Experts of a small language model: 254M tokens.
Below are experts of layer 4 (counted from 0) of a mixture-of-experts language model. Rows are named router (the router's row for the expert), gate (a neuron's input weights, with its number), up (a neuron's input weights, with its number) and show model dimensions 128-255. Each number is 128 + 24 x the weight over its row's rms, rounded and kept within 0 to 255. Numbers have three digits each.
Before each expert's rows: "gets" lists some tokens that make up at least twice as much of what it gets as of all text. This comes from a sample of Wikipedia text that the model never trained on. Tokens count by the router's weight.

# expert 98
gets: ",", ".", ".\n\n", " and", " as", " \""
router:115105124197147109165147097117167139148100136165137113132179128082115162134134121111114125105098146144109118152106140172105162136138184067116093134094123143109148141148145135141111137141120136127107117090161173142119156172153145121133160128102202124140163154169119129148114126140097154134095139134132113118161154130171125107199142148089147155144143150142121134118122107127136078137187
gate0:117111125082114108103128089116168160101124143093114119098139136129108171141163130126122107126177139123103128151089174146141161080139121143134109125186167122116186134155127142092115167129117124098118121075106141113097148148079140133103127149146147083128142146199097109123126097125132139156115145121152129103108161137143135169118124122097152137175112094137150114131155153121147115129095
up0:122096156115135102138103106101129116135100098138083069109126108135123150139151146085120123097124112136139097147151107138095153129125159102156094093103107125113152170150124150143145115102156129142139109100157119161099160105122144136101127133112123110109154122143109122156148136126107130130117160114157121129128123168163147130152144115102174127148109118095137144147083153143133097128115
gate1:127155120123152158139147150151092182132152107107132132100153139113091148127119103139114097120151153120115115197072104105169141105096151150109126126157149160143101106112154146148132157140102124102116135109142136120147140170105145112130178124132084149138107133115124127143116120117189121139078109093112158130133110146131169137071101115131190146148135091123137138159133162122165134156150
up1:122145105147126214081154112117121113132195125145110115108095152133157123138089136125133140177130112120107137160117115099150087159117111112136136130123147113139145118132109131140125152118171109109129117143137127107159127123123147163159140149112124168171140093137142149123121139100124123100153082166097139153105146074105149162136095154121120117090114166117166121090144081131097169128102
gate2:092124087110102137122140122117119177123146127120119090130164130126076153095093137160135112139086165144137117148146109170145131147142105083114119145135115110104128111147132097102160138172134118098141146117135121139119144136121122171152156116150145130120137153157140144128121145117124158117138129164124119097136120123165182127176088140114099182133133173094114158132136130145108100199116
up2:137101155110163134107105105137134084156104141169142172142107096104157126178165098099103160103096105151100155139122136124105126138090112140145120129121120138137110150123147151127115079081133109157126085137128105081138118079151107127105090132120113114143139112103113142127125188096115118119103135154102138153129134134103116150100135144151113083093124188154125134115144102066138166088115
gate3:138158146114109138121187137170141085085107127100110149142100137118145051112146136190137107151120128105148084119133148173123129178151105141081132172152117138106145141106138136100123115158101160174104148159192126148104128096140110142148115121145136128119122112145134114106128165165115131133122110126073130121103126120163129142084107141101125140105082128117119171109186169112128150078118
up3:159115126127136126114148136142163057109130104139099134075110165124129107141127119141112083152116100122127126117094144169166136136108153108113134147093092102097144133156116152143134125102117083142145107104135157166132116097101139182153164091088124110103124116138097126151131141114085125101125111062089144134124081142147153148149143118093187118164125158097155132152129182138139149136119
gate4:198134149190161114130113107110114106145088151128106105168141082131125121139162148117092157123084119183173148115150132178097099176134114141140145116111108112119147128135093117128143112134139161141116142134143109132145112098193126137184139127127123099114143110067144131146141126134104121106139142179139110126116136132179119097129131132140157124138142127147112173141134119089138131116140
up4:171131130141120152135099093116148120096168153133149113099154126128102150119149181113085119128119142145183196096102149120158144113149101150177158125144095124142146121168112104136160146110128095149110104125083124092118103157121156154131162168117122127137151112104097091129121127108107129105145112169141130093141143124154139127106118129091120135146133124149120146134158106136176142113136
gate5:132127149136130119146113153137145150132104156135142129103134150128151138107132126111144153106095135174089156139139109137144133075117137145145155095099066140121100133114094103098129184146130118141130117134164155122152091153176098103164122113132116137105102157126118140140126110139102112116110130110135122102126103114137100127102155122099092115086143094069097098146156133161110108142137
up5:138144136127147122142136143129130140083165146086146117098141133113138121114135132091155148100112151165078144119140128126146123100115153103154113096127077128107121131116110080103127140136127136144113137132153152152138141139147086119175115140147125157093097141140150109115122118150112110117103117116148101118129111125157090126145139140111082148087152065114109106127165142163106114134112
gate6:130090126142105135111118156128174136165142155170156149135134120118123154136089122127138150081133127163099145180134144139125148145169082100151178106176118128144137145113109130134146116120167134137106117112091127117094118089163134121126131125136114129168139170163099142136136137087145110154138131152117153136148165104147114108129149151138146121143115126102146123092122093091139119104138
up6:123108110155132183109103104129108153090156113133101126119140121127078135155088168112098127108146129162092137127116136092144153121151118126147127119177138145143136124138111166149167077110151130152146085081086113099078150143112152131120164092133121138159166164165121139128133120099154127150129144147132167166145123077132184132088120151121176148104132155104138094128119092103112174154105
gate7:075116123123168116162103105127120119114144103131112086146168127136154141112120187118128090108163117134134128139121088125136103148133162092152085113129122134129168151138152148140135114149161204131174097107152136116118157144129115134073169133113186126120165102132091156154125130113112123141134153134084120110123134132114142131173101118121089161153175131113146072126130125165103162142155
up7:114089114075125119128090103117129112116144103140126115153169114145161149130119172153130086102147111116128120143180142100160100160144135094128098126122126153121177161124139149124173115119163178157132105100148138127099150152120116174093132125111168133116161136149137130148132145099151118146142172101098132083110109103108161117154123113111110139162156156099125090075143140161117172134112
gate8:155114137123144139108136140159155107127107134128108118152103095108105073139134152099128094166133127154124135118115067147096146140142083140153154088113144117103119140139123131089112109109145144144129105186114110131121113065141149096166134165128132115150134132102108136142127124163103117134161117166135133167125119108129084154138127129139123147143141101118155134127109107124099150127149
up8:173147113137141127142130098135077160082140134101151114092163092152124130101127115138126144141137155136145153156100133118128100137148167137149123144153119143171107110136117098166108118143141145123115152107132116088091166119126117094093128133147116127116117119151113108125119165134162141149154149132124143090133142160155152129100126111111153129133168123176107106117119135118149166098133
gate9:153152119114158181093139105131094147163161126155161180146112099106137141127107122122131091131129143151116111112153143140075081149127127134119096099131119136149153136156106122117102151156153099162146104147165117138112146143103111088127116147137095103135134108128143125107115119140128119153101122158164105133138142183150180140146052139098118166089127109147138158117142154149116185126118
up9:111080140039133129144116112189131085146123137138155154104145114108126117164167128121120121130146124132126172190071136121139185131139170119115106132131157101146158140154109145149122126086128101102122121099106097143139123140134118140099133120123164103160157123142102152134128081119133112147120178117095185118151144093152136141142113142145172145157110140136109160110134137123168131150137
gate10:071142119115129138084156166140091116123136117123125090090113138118145152136120107112121145092183108150098103153146097125102120142167117131161116127146126081099149114120125119080116119121094174070107146076124123115153118134126085092159131085128091105115108120097176128125124140122109128133119110119106117101135182150128124124129127141118132112131121133160144119150103146146160130163109
up10:176151137147135163139073065134114129128138129147138126178111107164102137117138149118143142114124146139148159103144131088146146117108128140141101122122162164168077126109147157113117112140140093150143141151120151097076150142127146144154144177116144116140159107149136112128131141136141127147123135164139116127126113078121122143085109171089118127078125138151112116135152062100095155091120
gate11:125134139113141144111175148093113138114134137124127103119108142123110125133142114133126114130124142150119140104081150117178157120130104129119136134083126101114134112179144146135137156103132140136141101123127118103165170108138125148160149148152144115170140138123135150155112103154144170137110107155151110157112117112125112163132129136082153173106135115085127155133148107130121148143108
up11:105109119151117128120124083117168105149113160118137141124132162119122164147182090147113093100121103119197105125167119143118128090113131097115148132090107140117136139116142148119125132134086122131144110130123134151120081113129158125137143145110173089114121113129125125152121116133101145111118172156143156121144066117117163125154120126115119091122108186082158147148121102166104102104149
gate12:118078107128160150105128168150078154083181100103116133110161125135075085092094146120140124139172156147129192160122085122113116123131142106132150111162139152148139140150097141140131130138110109130093121113094123110099163140081105126110146132147106126116142106095148168123136118124188119187146111120068097100121148122155153150167137132108162133141102141132110111160136113096141146153127
up12:144144152125119144141126093136125097086127129129116086131117099132143108114148089097097143161127150132126142095101131126119133139171144133149093136115145144142125126127142168129081142153141150116136090123175153096133158096116135126105127125139153121136138118191109097146126159120089136154134105159146121166129116130126106142105072146148096147091128100138107130117129070095107118082132
gate13:137163103092085120140142136160107082157122079138123097122135126143154094086102157143115139122132141143112150129152160149128100128144147151122119113137145114156111112102143162186187115143128141149100155144153123137119130142142126154114152107139130124137168103148136159116119097100096140138143124139134144141122137136123136127093130128122117103158147137137149127147159153118098141183125
up13:141125113151113071123125173129173118131107143133079143093156126144099118137148108144154116123168116114128136136151113193129115139114146110108146116086119122092137142122154121168147144127121139159120148111143177111155113126085137111139128159122126107126133111126096162175133144080158137087109127083117086132154111139120121130185160125126172116116144155118113133108156140132148132125177
gate14:150158119127132119132146111165070141140129092149142130139164135142150095106132146164148094155126141106135100128140083143136091160126164154111113131143145162140113126163132123174131168137150173086152110119160156112102151141115070159150168164147112124127132124092120122124121115112134123170131158117147142156135152102143162111120127126162112160145157108079114124116122138170102118146156
up14:141156134132157126126111151119127131110112102112121117117137122114127085143129155101116124118069129115128126114127101091158150110138187131114121132102063126126138109167093141151110164090159124151139097091121078165127171114121111143097182139118112137104128111135165103142127122071090135151124155101156146120103134164143154148157148103134162127137129071094132125163094134171138120190157
gate15:121120132125110151147151120119107105120072111134185086128137165124141130159145120144124142161088115103122140109114184126130096145158179121107112133098120159159122112165138170140138124135157134123156122088092138191142097154117155120104109121129117140140090142126124148158121158127111121130128082144155154139168111136117074133107149131094139136113087160096110089146139151121139076120133
up15:128115132105124144136157126110097109120091129136181079138141148135121140156119130130131141156107131102128127129115176139099091122162195105130108123111129167173120118174139179145149107116174124124134111073100145154139103144104142107109116112128147148153105151125124159141132141109137126122125098138147146151177130138123087113135144139127122126093105156095104100143131118115111094110126
gate16:159113135093145125131145114128153134138113176117165117107119103108103096108171123103135132134123111192114152122126095128135106103134139095165138106124129136147132143157115115110103145141155125134102121123115172087080155154159097114195130127162107121122108136129111102140138140133105114132153137125143157113145118125066100087103112131095104127057161166085086133116133091126077110129128
up16:122092141115113083162135159114154149111130103101178124102155156112139144133163110128125124091095120127118157138109161124096144102146156086117240116137093159124119132151115107126137160143118115139158094129125115181142083171124157121083099134142130148119104148097119126141129121139119109106116127106118117088149069145096112129141149111106091121148099161136097145122138140138132106118120

# expert 11
gets: " with", " at", " of", " on", " is", " out"
router:109115086158176127130145099116133132152129145129127141182156125081137096171132119145121137105073125127121141146119136165120145145153113085095118125097119138142171123126132138123132138133123150131118109139131129094141163190171091097139149133119177116151144131156134148123063119134135152110036158137106149150152134136108095142163113165113131119144139179137128117096104087098104110119153
gate0:109074114128105129110106084147125123092136166110114127116105158137121085123142111129129123144110126104116101155113105140117151146097079115139089152109146219106117159138145082160105058120175141112099122145107173186128127144142142073092140139099117119089176109135167154141098097157133130114153116093110156103123095162143110128109129121124163150132162119142122097153102088098137123126121
up0:156123148118138135166090194094125126104164080123068139165126109133156169143179111175112171100123143132133098097166181071109137091142146143141151143128076114136154087165134118114124170128132134144094119113105114153150142120126135165126123125158124131131146103175130083126143160101129164155138159151159102158124139149116119124166140123129125107163071108113128106111148120135082141150131
gate1:132114103127126171089154122152130123112139148150127150161113159126147125125121154118131125125110121197107111130117139138111121160145110132129130080097127126140130151134111114136173129069125124094113108140121101133115146186177144116117164142111163105122161127112130112150133100083134121172098138107091092121160095159115181158168097162143118092106045115115125096203149082145128140136132
up1:157140097129113099148092151170136156154154073117100124120162116127135137121103142136119133137155120088170153135129153141148074080117163124149140189147136193128132118123131124101107124194147125141146144131129157131127100087130103144116089121108109137121165140158107140121146142181134123107142128140161136090098108099151108099115160121136165168121131117131129174084124161126136153161123
gate2:124134100113094120131138153153155098108085144162086114164118155138136117132114121125117103133115122174183099135057159120080117141176089080128141118138174098079152124126117147175173125147172150094147116155144162101142126139149143101099162118166148126149143151172116079125110133123115144117126126125082131135133143115118150145148146156135110123105106149147157150133185120133140094105112
up2:099142090081109129132131110156128085126097146125084124152151157139143097115150145132128141129119107191154137120104171143122106151154074102078105127136148103102159150100133100127177099143147098105139092168118112089171102173169139133146147117155150132158123097114126140117123115120160091139121143103097164121142119114108168173118127118132109105136125121148164084139183136147140104129097
gate3:125100144119132112154145088137107137117139080097157174145110099119138118151089175095140167144053137133104133126178140135139146072146137110121101117160088171125126147112105140124141100142175103147144131139139150123143130148110093181110148112122137136117140106181157119078118151144148098121138081131137117160187097081128135127134076150105098110122158116103111133141126127140085105141154
up3:155097130119135120108100157134125180088150114095109174157159159115123137123173120083128126116140133080131136151107116101139109134111082118133131144143120129138129109125107132141137130068106108105097085151100073118097107150108129125107105159125116114120138132134118141115146093162105102122124147107108074121172131153110149146100139125131133146122099152166124183141100141136106157157133
gate4:117155173147131143081166104106170144132132140123156136133147150134131125163127135130187128138103137116107153111143101127129127130139131122119113122079125166090112149102122173137136108100138107137131137133107122139144126149113146179134165144066119157104129109085121130128134129158161142128155168110119117098183112117123145101137105147121124141123101143125136084076084104131100148100164
up4:164164116146159165103141156112176138149157157151194128140167121112115135139115114109184097143116130118149140106102084126128100135156109129125091123084161163139108146126118133098150170107135135120164171132104127145115161102113142168152158121105129156098114109080118099111136117111171167115120125099129087103157122116121109154181153156114133127128092122118139087112060134109133143090135
gate5:110161108142158120166135124147101132148154129079147139187104161144117089144123120127111130111140113104147144108073107136135086138110117087123161102163144124143153145130128117121125129167131122139173122147143163130160167130123099111132175140155133103115122119153118142140128075109083140120122112115095202114122156143101058124132115126122108139127159140092113130111138114116159122112119
up5:130120063089123082128107107148132143159112149175117096137130134106089118131100165045159117122117128173071114114126134102135170103170107128117140144125136157125125166099165092083131129118115126117129127148142109140107092097133101133136127123130122130170109136108135149134139126113121105202110092168115128143116134123140170112156110155128146131092109126115138083178161136143101099165135
gate6:119105142109132101172146142121093131119103138137120140136137116124142118171077119127147146110085146129135129147108136129119134173186133091150123138128152110104156136148099132185150144186123104110109127130122130117164144116148145062125117149109118169117102132144177138139124152120097130085120132131115116122121101148142110120096148204090123143151116152115119137060090127115131141101155
up6:104146120133150066144130100125116138147151164154111111164130088111116127164113114128172130140118108175150141108094145143105120157133122115122134105137139066128140152097097119142160116159114134100129097126113140117146107124148123120107109172098111130140082139128109175141137129151119116118125114135087119122107089128121110103123176132063167134177136155120113105084122174128132113110153
gate7:124110149098133125099140146135113096122104130137141124130118153128136126159129123128119148169101117130152155084067172159108124142129139113157088129066154135120158136125091207160133116144155124110156111141132125111147143126168197133112167094118137144122149131106095116100125129163125110147110137124111149098150128152114137106122120147109109093106138141101139096065105149108116173076149
up7:107109121135101171140100141126117172126138104116125129130130114136116135107150139122089108102125126148133095160168139117160144131129090154135143127157115099142128103124183093125123144093123151128108127088121131166099135116087100121119094123162149107136154117141134116139119148100124165141118136133145125174086148098148118142174136127144134123123090074134132181143143111141137079178107
gate8:122151114115129130143113039140156110119080133140162121148136092123082135150127124138180138138118125094107135136109102145133145101146135136108122177090149136149156163096155126147122102142108077108154095145135127130079117138098100150108132117112147112192134137118122164132130127172159139103101129113096137122137144135133124103124105135104125143127135125151156071131171178115154128096124
up8:128157132114125115142144096125146115139102107092185102155145093171123098132158119126153107137090107078134109145133093127164153153085112122116134136163075154182150154094149177167137125158137097107167117158110121149122097176096114148138159113126184124149104120105144174154132116151136153132106135105125163094138119151094152092118155129142136135108149125118126093128162131110175116132124
gate9:100161102163156122106127083131152119145098153155189132137168091104084069147140129140135097126151125135123147096109112101166115118082117172117113108128089091177156121131151124145132137121088137120148128129113152129128119124117108110133115157086128108140123109102052159121125138170123149113113140132113131118140140147142061092112121123114104166111142147126101106106091105113163101121133
up9:113145129132119158122130109107114165147095115121172189138144094133082075138120109153107121155153113139115150137122105118172148104093128133117114108137083131183134086094128126102142136133088116116140153125104114139111171142118101113140119119091142120117132114096071165145148147169127119129092118104123130155131116090132067108085124135131105142159106144113129094147122128102157078153120
gate10:134097130090115087094097085063127151112088108160091113154149122137150111118160142111105112126071123168090135152148105126128155121129121095129118142110114179106108155149118086157165113143112149144135150121170132159136164143150165138105102174101135146107127124140158145148120113161133120074144105108113143077179115116112129144151104154125094123127089140155148126098178083158106123135151
up10:104118101117144142089134141134097106126112107150144188172132101132114127120103096126146145161124110165125132144124108151123142157077125108106087139135130139120120145096076144174142087143126185109136131139141116159136098132189161097135095147106148133091094140122121146122122109148131121121142135133117161112156105132126163163147125130128141155131098120146144110105105095104137144142147
gate11:109139104144139095113146143115107107117137133111101100145148105151112124089113143112125072155149127121157131092119133109128093179102144157140151140122121119150131149084138143095132145150122149138124180102146099085128154122140161121164190131105143124139127119138146150127147111154123121159128125138113148126137141173120120144156129122154116096118139140126099121134113127132134110106113
up11:090145132131142146153102135141123107121089111158132125112112152113150135159186127126113137083096151141130131121150084119099141112075103149139124113124093146139113149156115143159108115143111127082176129134137172140151144107085102141122108167146137130153128138117112155147115125120131161158090099109140108121105148084111132108164118130114154137123088078107122123103144105114132130150151
gate12:106154092106120147127102115146157144138101087134165138165147092128121145123138185161118093164142108146137167112134104155121126119143132136141169102085105054188139122166112144075134158108097131123173091110140146114109145133130136137136110145115113118152119102113122165104151126113157115150132119131122085116147148148111106123146162143110131137184104137128132157152127148099105132161139
up12:134098139143132113114163129096134141100121139117090118102100144136137096095131142134151155063154139083102107151137153125138090106136105144135073160115140171101092142099126087178132073128124091136114169142107120142170114121110111132151122131144149145098127149172160102167142106150143134120126142152131130092111125110136164133135087116101156163083144106129113117125137050140147149117122
gate13:138126133128114146174157123133116126134088133143102153145129129102081112122150137116149180139147114140111134167151138134125138108127117129105117113114131092135106138134128160130122083130100089142125104128129173115115123102169093076170134118099138175108111090109104118165136094118145113120094116095118111109135103137130140162130139139147150147143154122143142080136083163138135093129132
up13:165132122100107099183156131086130160114144112123099103164120156157116106177105143143127091140131123145126147127105171125159145166200107142119177114124146135152121113181123145128167134117128135201135161126158157128148119094107141101109168138117131165136136100134154073159127144168132130100159125109139136135132108151133143122093124194112141151101113159126143134093099116131112137074112
gate14:123134128122159110077166137130153109110084109135117151115138098134138138143118113146096137130100148137117082099145133089109093107115097160107097137133130083135168128125123110139137105118110160122112106106122116115133103151140102166112112108135164135121141117147073129130105180108061139092149101121128109156139153123140114128136093090161069123143111120137176117114116139159111080116135
up14:139085172127180125104132135156102150130078114106140114071137125131180131128122178085111128143111132124159100131171149107130146131097146180142135120127109115128161154106155133121164100125123126146128124081139113105092170106130133162099105058134122127112154126125092116110127141102119110091146105100147102142135113089111133136118105116177088137130085138150111104107139160145083132088119
gate15:135144118130130163152105135111114185134161109093168109140183150133150141130135171165104138120105149125124064122143138124148120112133145093148128142146068182104151129160171179121103158123185140155101119085139102156087153171130115107083128084140130127123162147174164148105121132126143145133132136144145151139115178116113116170148067133097129123141101098124134111122124098121106149124112
up15:124127169141130061104182139152179122106095160145104141106068111107115113097103105088151123140153117123141185132124128117146138131133143146110151140102152100150129126084068101144146098139113150109138144144139158075110116077122150155179132129134124129150088128102094115142137113109082145121135138079126120122152088152133142096133145139146123123080144105125118136123102159143173113143139
gate16:156125117109177154074116145164106087117117115126117087125171108104153153131153108151139165138132128113146135116154096096140155147104120152109144154108114118161160086152086148101119143151145158131151081169112123118129121136128090158161157115144126087131140165131115150128137124155104115143112086171120096129159160075128114116118137114112112149126137101134159138151096149104125108204135
up16:163096141090164156079093177126169088137110115132120110136152115087142136127157155126142105161152117111148116130155096089127118108096102119099137117117122112165140094124123147119126130097122122138127085137117145119122108143126074122163115089123145152098109159128161131140119120119125135146103107119106119118136141122136124119113126130134129098145160099117159121138098125083143155143123

# expert 91
gets: " as", " with", " of", " to", " that", " from"
router:093135130191171145122142079149172120157112159153132135140167138082115128146123117123085130105079113169089142144122117155085145169130125093104123144122143129113132134113143134148123138166126148146118101143169160104122129173170133109134143152091125120158157132130143102150079127122131129103086122156124121162148173114141156128135109169122109148120136159151112144103131102089124084132183
gate0:128123087140107168123133145136124103110154100133121131157150138123100085138154145115109110122146121153114135122126101116086115100119142095138116165077142124120093181123165124156112155156171137103129114132156127130115110085097157131141116176122122126109157092139126120153132119143135132152122110144116118076183094095149116093131100108134096150115120133131101140133133132187113133117122
up0:115152167140131120098114116126113134132148113105125139134132122136132165116063176125106142155121127169120144144142194152135097121146106110146178127127122107100146108086113108114117102103112132124140149118136119092134136173137109133090127128167127125137163103107113118167112124089106127132101115148152118173134136117150103127151095146134146151148127119143157123153095070169113143122179
gate1:170106130145197077118143118111166142094099174104090101131126102136125158141144130150114116131122164142127119136117114115112107132149144141141108128130152132141185087094150086102123127074143143131143117097112096122129153096084121139107120130134118110165124125158152162109110173119150147150126138161142104144120167163160107139125135166143148119102131096157141087112105100113116146146105
up1:130101092131116116089111139125102138127162108187126102126118112120174149126121164098137141140156140145160111113092160134093088135079092122160115126122125110122148110141140131125138102125127174076119117111115144086157085125134112115093159114113146102133137098129175090138136094117146137168116148125122085099128105131121127155174135129099196135136169170139142132145130115157129120140133
gate2:122112077101166110126136153153143135093150143153106141132182141142131144129125153191120128136123142108165150132126109119112095105149144132161150127096156129163154111168156101136128164158156170129144081124146195156146141154101118082119137126104126139124123124172173144091132122161171155136122151118083108138136122119124132128153163134084153108105133123145117128136125143129087092127126
up2:165120132122151116148130135113147132108107089084128142144134147123107107165164108159161116131141126115087127153144102140142101105099157119104123132096118173114107144121142122139121120116155075082097127149092095195109143129106122140166131140183118114112100230110122155151124143181156123135125107131108176100103127160138097101112131122102151116115079111136129088138161143125151145117147
gate3:133100131121117147115079130177117101112082153122157121146156115123120153133126119127137154129098123117143131133112189153147118137138146127153126129130133151151173104150077110140135107132174125127066115110063079121103136196169142143123111094122154084127164142116089143093132166166121117117118138125101152088135141096116159113104125128108117173099150134135141139168155116130112136153127
up3:170153184119143129187119139117120159095132122096106190132161110133111117132120163101122121098077135133127154130137175160173151149185132143142117205154108129169141126105123139123142118152136136196143135081123120113068120160124137115140117155131138136141149109151099168112132116140082123131132141123091155105135120105131122135112152109110081161136132106158118130198188127170100124184149
gate4:137102160131151124146090137128162103138149164204116158142102124136142151153157148106098071149066135129154150122111155127140111147144125100141117141093142114109134128130132133141150174153131114120184111151193122109152107117156152121117194096121145155146113110133099100136129106133119128092130085143132155142126168121155116129112136184131117128127156123139161118132160099154167144104110
up4:132101137190127140104098122137147110146128179168141145145116113140140120149147117113141117129057127107151140104103147137107107175143128103143084159118167129108147146131127116145142137146152114133157119117141102118150143118155164116097158133123141170165146109132091153135117151122153125102143101167123148155107148060107115131127141119127128149098153155132154132113168103143160124089095
gate5:164102118148144133140139147129139106091119155129138117094126124140151115149141209138137085126115126116142119099150136103093143146141140125136150117098103105142128145132130140136132158155137164068175121103140182161140117098116156115172100131148151098116140112126134093088125099149124126120130151126160131120121100113119137125136164115113135117151159123139090135088102110133117180107119
up5:156125103139114134130108136132116165119174085141103141138153144140130172135099123125099160134173138162131121140161146096096128068158139100160155126146102128157114114151169077092114124119131135149115122107154121125123111123115073171077129123134135154160128132143169069110095121157162155164120113159095130117168152134157130110139120126107122146108127183142136154142135128117157119101131
gate6:120097122119134139153138137098171134160106122187108135134104172150184142117098135111075161171115117154132139116156130152118064154143147125130096090107134174139096142126163133139149169143165147139136104115132141158148135126156163090112155109131135130090151120170164096131129097136139142140140162092118089151114107128140117143150124133160112108131138129096141128112119111094128067125140
up6:150152149123139115137156114139101128092088133134131105095133093135099108122130117084137129166109131137126100161121109153159181106050094136111083111104138114104116167132173174134134114152138195134114155122155141149093146116145124105176136164099150171087121108115146127132138114184133112106145129100153099103113119178171114164119144114132151103135111126126108121121127157157125085134141
gate7:094112130185107119160135136121188160148121124123105135110157089109110112139099124098118107134101117181138151139152164134120130142141117151112121143188081120112155116111142118104134132149057129193123116143121144107104145133138175174112115142069119138131112098093140090118129128086113115108147123144102177133145128145115146120129159114171093138128124164154138198148182106145113088130133
up7:130107120104163106081097116138096104132103129144158135180094138132138134134143132151141163132139139096131121118111106128132088146137136093127122112108212148128124130135100129133131104116169141083125143116086116155116112118151094082130123127178133111143136154146094155145144141152120132154136126131155089111105121103117119133147114142088171138158128085108156087113095156142127140125115
gate8:102093131122151120168150140126106125138125109167120142105120094120123111115139146099107138119108154119124125108134147163145100155169131131130105114175124130108116119152116103162096102121119122127086128126153101171123110104119126081078133136123143135141139101169145123148108080120099134122149131147107096137123145130136079125144119143143153195086105105140131155113159130074143141133140
up8:128098095137115137099076152128110129087154133112125106161144112118158195113131146133137156121116139140167116122092156115098082101087136113152160145112111115147137121154144115098114124105137135062147134085110125094138125158143079159117142088150149058108111144138134137100129142142148141155099145131131137079143127133130137138141164106090128123123127168129164120198101109119169143129165
gate9:127075125114128123107086126101146149082107092123086117143156131145153180120117166133126136179106137103115143124161149124104084114132117153139089142085135180118136114143104078149154078131118093130140105138077136103134087143112136105128120125131119077107118156123124120101134119174146129120110078125084179110170115131138144125097153104099149126151125114155149137126120145134130153132146
up9:130144134137086143106130109183082136137145128120154150129137161133119114095129122137144123103149134132121109118096151169143088157146182126141194123135096112168110101121152158104131120129143188152123152097149139123135135158104098174097122116121136120149143125151081174078127154141159124161131167153104105136103172109119130148123101155161092158087125139137110065145144102148137122164107
gate10:112142133156097123148147135134175145169153115163154115123145109124122131097141107105113117143104117157143134121170164140173077126139097154140180138134093108147101142119108123162152144155111084156127091143110086069100141177133150140132124138087104120128117081120105158131128122111121132112134152134144141127141129119120159102119144109100124121114161105142104154156145116159120060152141
up10:151108106125144159187115151111109166087152081101147112154078113116108111143104152111150123116140123122128157104091082151106132143085156157139091144158108127115176143110135142104114111125137111094135116145151052148117090113152102127095138118114146159138154142137144126125133152166135125161104130124131164110159122140099140120136121109177151137165106103090171116125157130140129148100125
gate11:111144116155097101154099163109154169102173126134100178134136116134094134137132127135088099144141128100143122144122121132173110116133131097142125128176138131107188108114207104121096135103154176165122132123116137146109109133114148189065178126133104102126114099159144107076103124115112139145116114153117129130106112164122149126115118139093115117116113086131107149159163156118112111150152
up11:102129099104122144108086127157096138098163107106130097168131118128158149101127161123098143113147130158131126095133112096080106110091111105166156109129098137121159135132176136092134094115156140100117118101123160104137120133119076135077134121142134113138149118119155136123132130183149126131134137142127112088142133113121115135138123122110134114123149178157167112139102124129113149102130
gate12:095120111129097111100111145115121103103131069141134125180087171146139124143132137098078102155139109161133095108135083124085110120135175119132133109126160129127133112126110112128124107125160135082132102119155159155123086100131148158113135119133104129097073130129142114106128149118104142149121112121101119105130156107143097127132077115090091156121119120131139083144091130147101112167092
up12:133172108155147120159112139089146123118064120145107115164140133145120142168116122136140098146148120159136123132151096130128157118131124156137113127040113138156111134114122133116154153115108136125124116120142151141097117149123169154167106155148133117080088183112155118111140138157098135113123131120089142115143103132109110087122112137110100144117138138115105147171115138179080145110166
gate13:106099138155170139098109154144123149136149126124159148118111107142125126095123122150145155112100148122155135115129127147094113150102183128152146106160111142142123147149117072142126090142140150149140127082110147163108131128167136109125116121112122134110089132108147153064135139174143126146148111120112145140139157119121131119152154126119144146118152155147107131125126111086142084120148
up13:098091111187138144135139146148161157149114165108161122093133111112117147110110120157123139103139154108125155156131118164096083133152158112163143137139134153152183164127092115081141102125107164144128152096114123130092152137139144138108113139120130109122089142121103144066130142149136139134137116190105145168160145081120107108161163124120082154120109076143095108145142147148103064142110
gate14:100110133126138143121112130137143143123109121145142136119130085130102156096106158114144148116104135160134158139146131123104135145169133129132145073144108165125159135139101128143172105090093143153133103147100095118105135158179145136166102123100114102142109115107132125140149111123135124140116108110131119152163172134128185143130131146177075165103113143159146161122148120142116168143114
up14:135090182155154111140149159119113154120128146121126154159084156154123108096117144131138100179092127091146110133152143160141091188127153135146122156164107077164071128123137081144147091154171154173162142094142173169100111122148085131145135128135142118133113061135102136098118114141076140144117150103100136139144122134157136131109147148185127126150146123138077131136130147141147088118143
gate15:160138113143155179167142137102096143078172157144111131119178102101116110099165161160163148111119156120123164122134134121167114079113133152133140100134067080137131097129145099130122136128144118110157096077104160141096141135108059109095132137148130128132153107157122167153118135139141125153093104142165126126150132132133117130132140112134108101078160194120080122149123103112127136119152
up15:095085093082157132069149161130121129139173122129107103123109103124153148101129124127102142134114126121160097118130145124130096110109148106151176124158129089136184127158167112127098142101124165097123140100069120156123108151178146133129135070132135108125121115140189110130124097135139135159119130137106144113131162123112167120119095155127130140146138141106158133162079128126133174115157
gate16:146114120118107117125093114156161151126163127159132150144124113142109144144127163106145141119107134129103167119095151153113136080166164111154112131103127166167107164138075124146138134163068126165105105124128097087102106164112114131113084172127126153178150167127141063144119153149119134118134119145131132176155166087125159089141120149095095145095127132174069158105178115164117110098136
up16:162145093146125139171140143121096132119119135134111138123125114100151135110087060111093120107186133132113123168141118140130105158090101163113091165142138106099121107117128134101113152124160115137141142125154139132159122086146103120151142058118111117087113099161130147108140117100146113139105120113118079102106107144124098163132121128110100147120122105104169120105112167089141148165129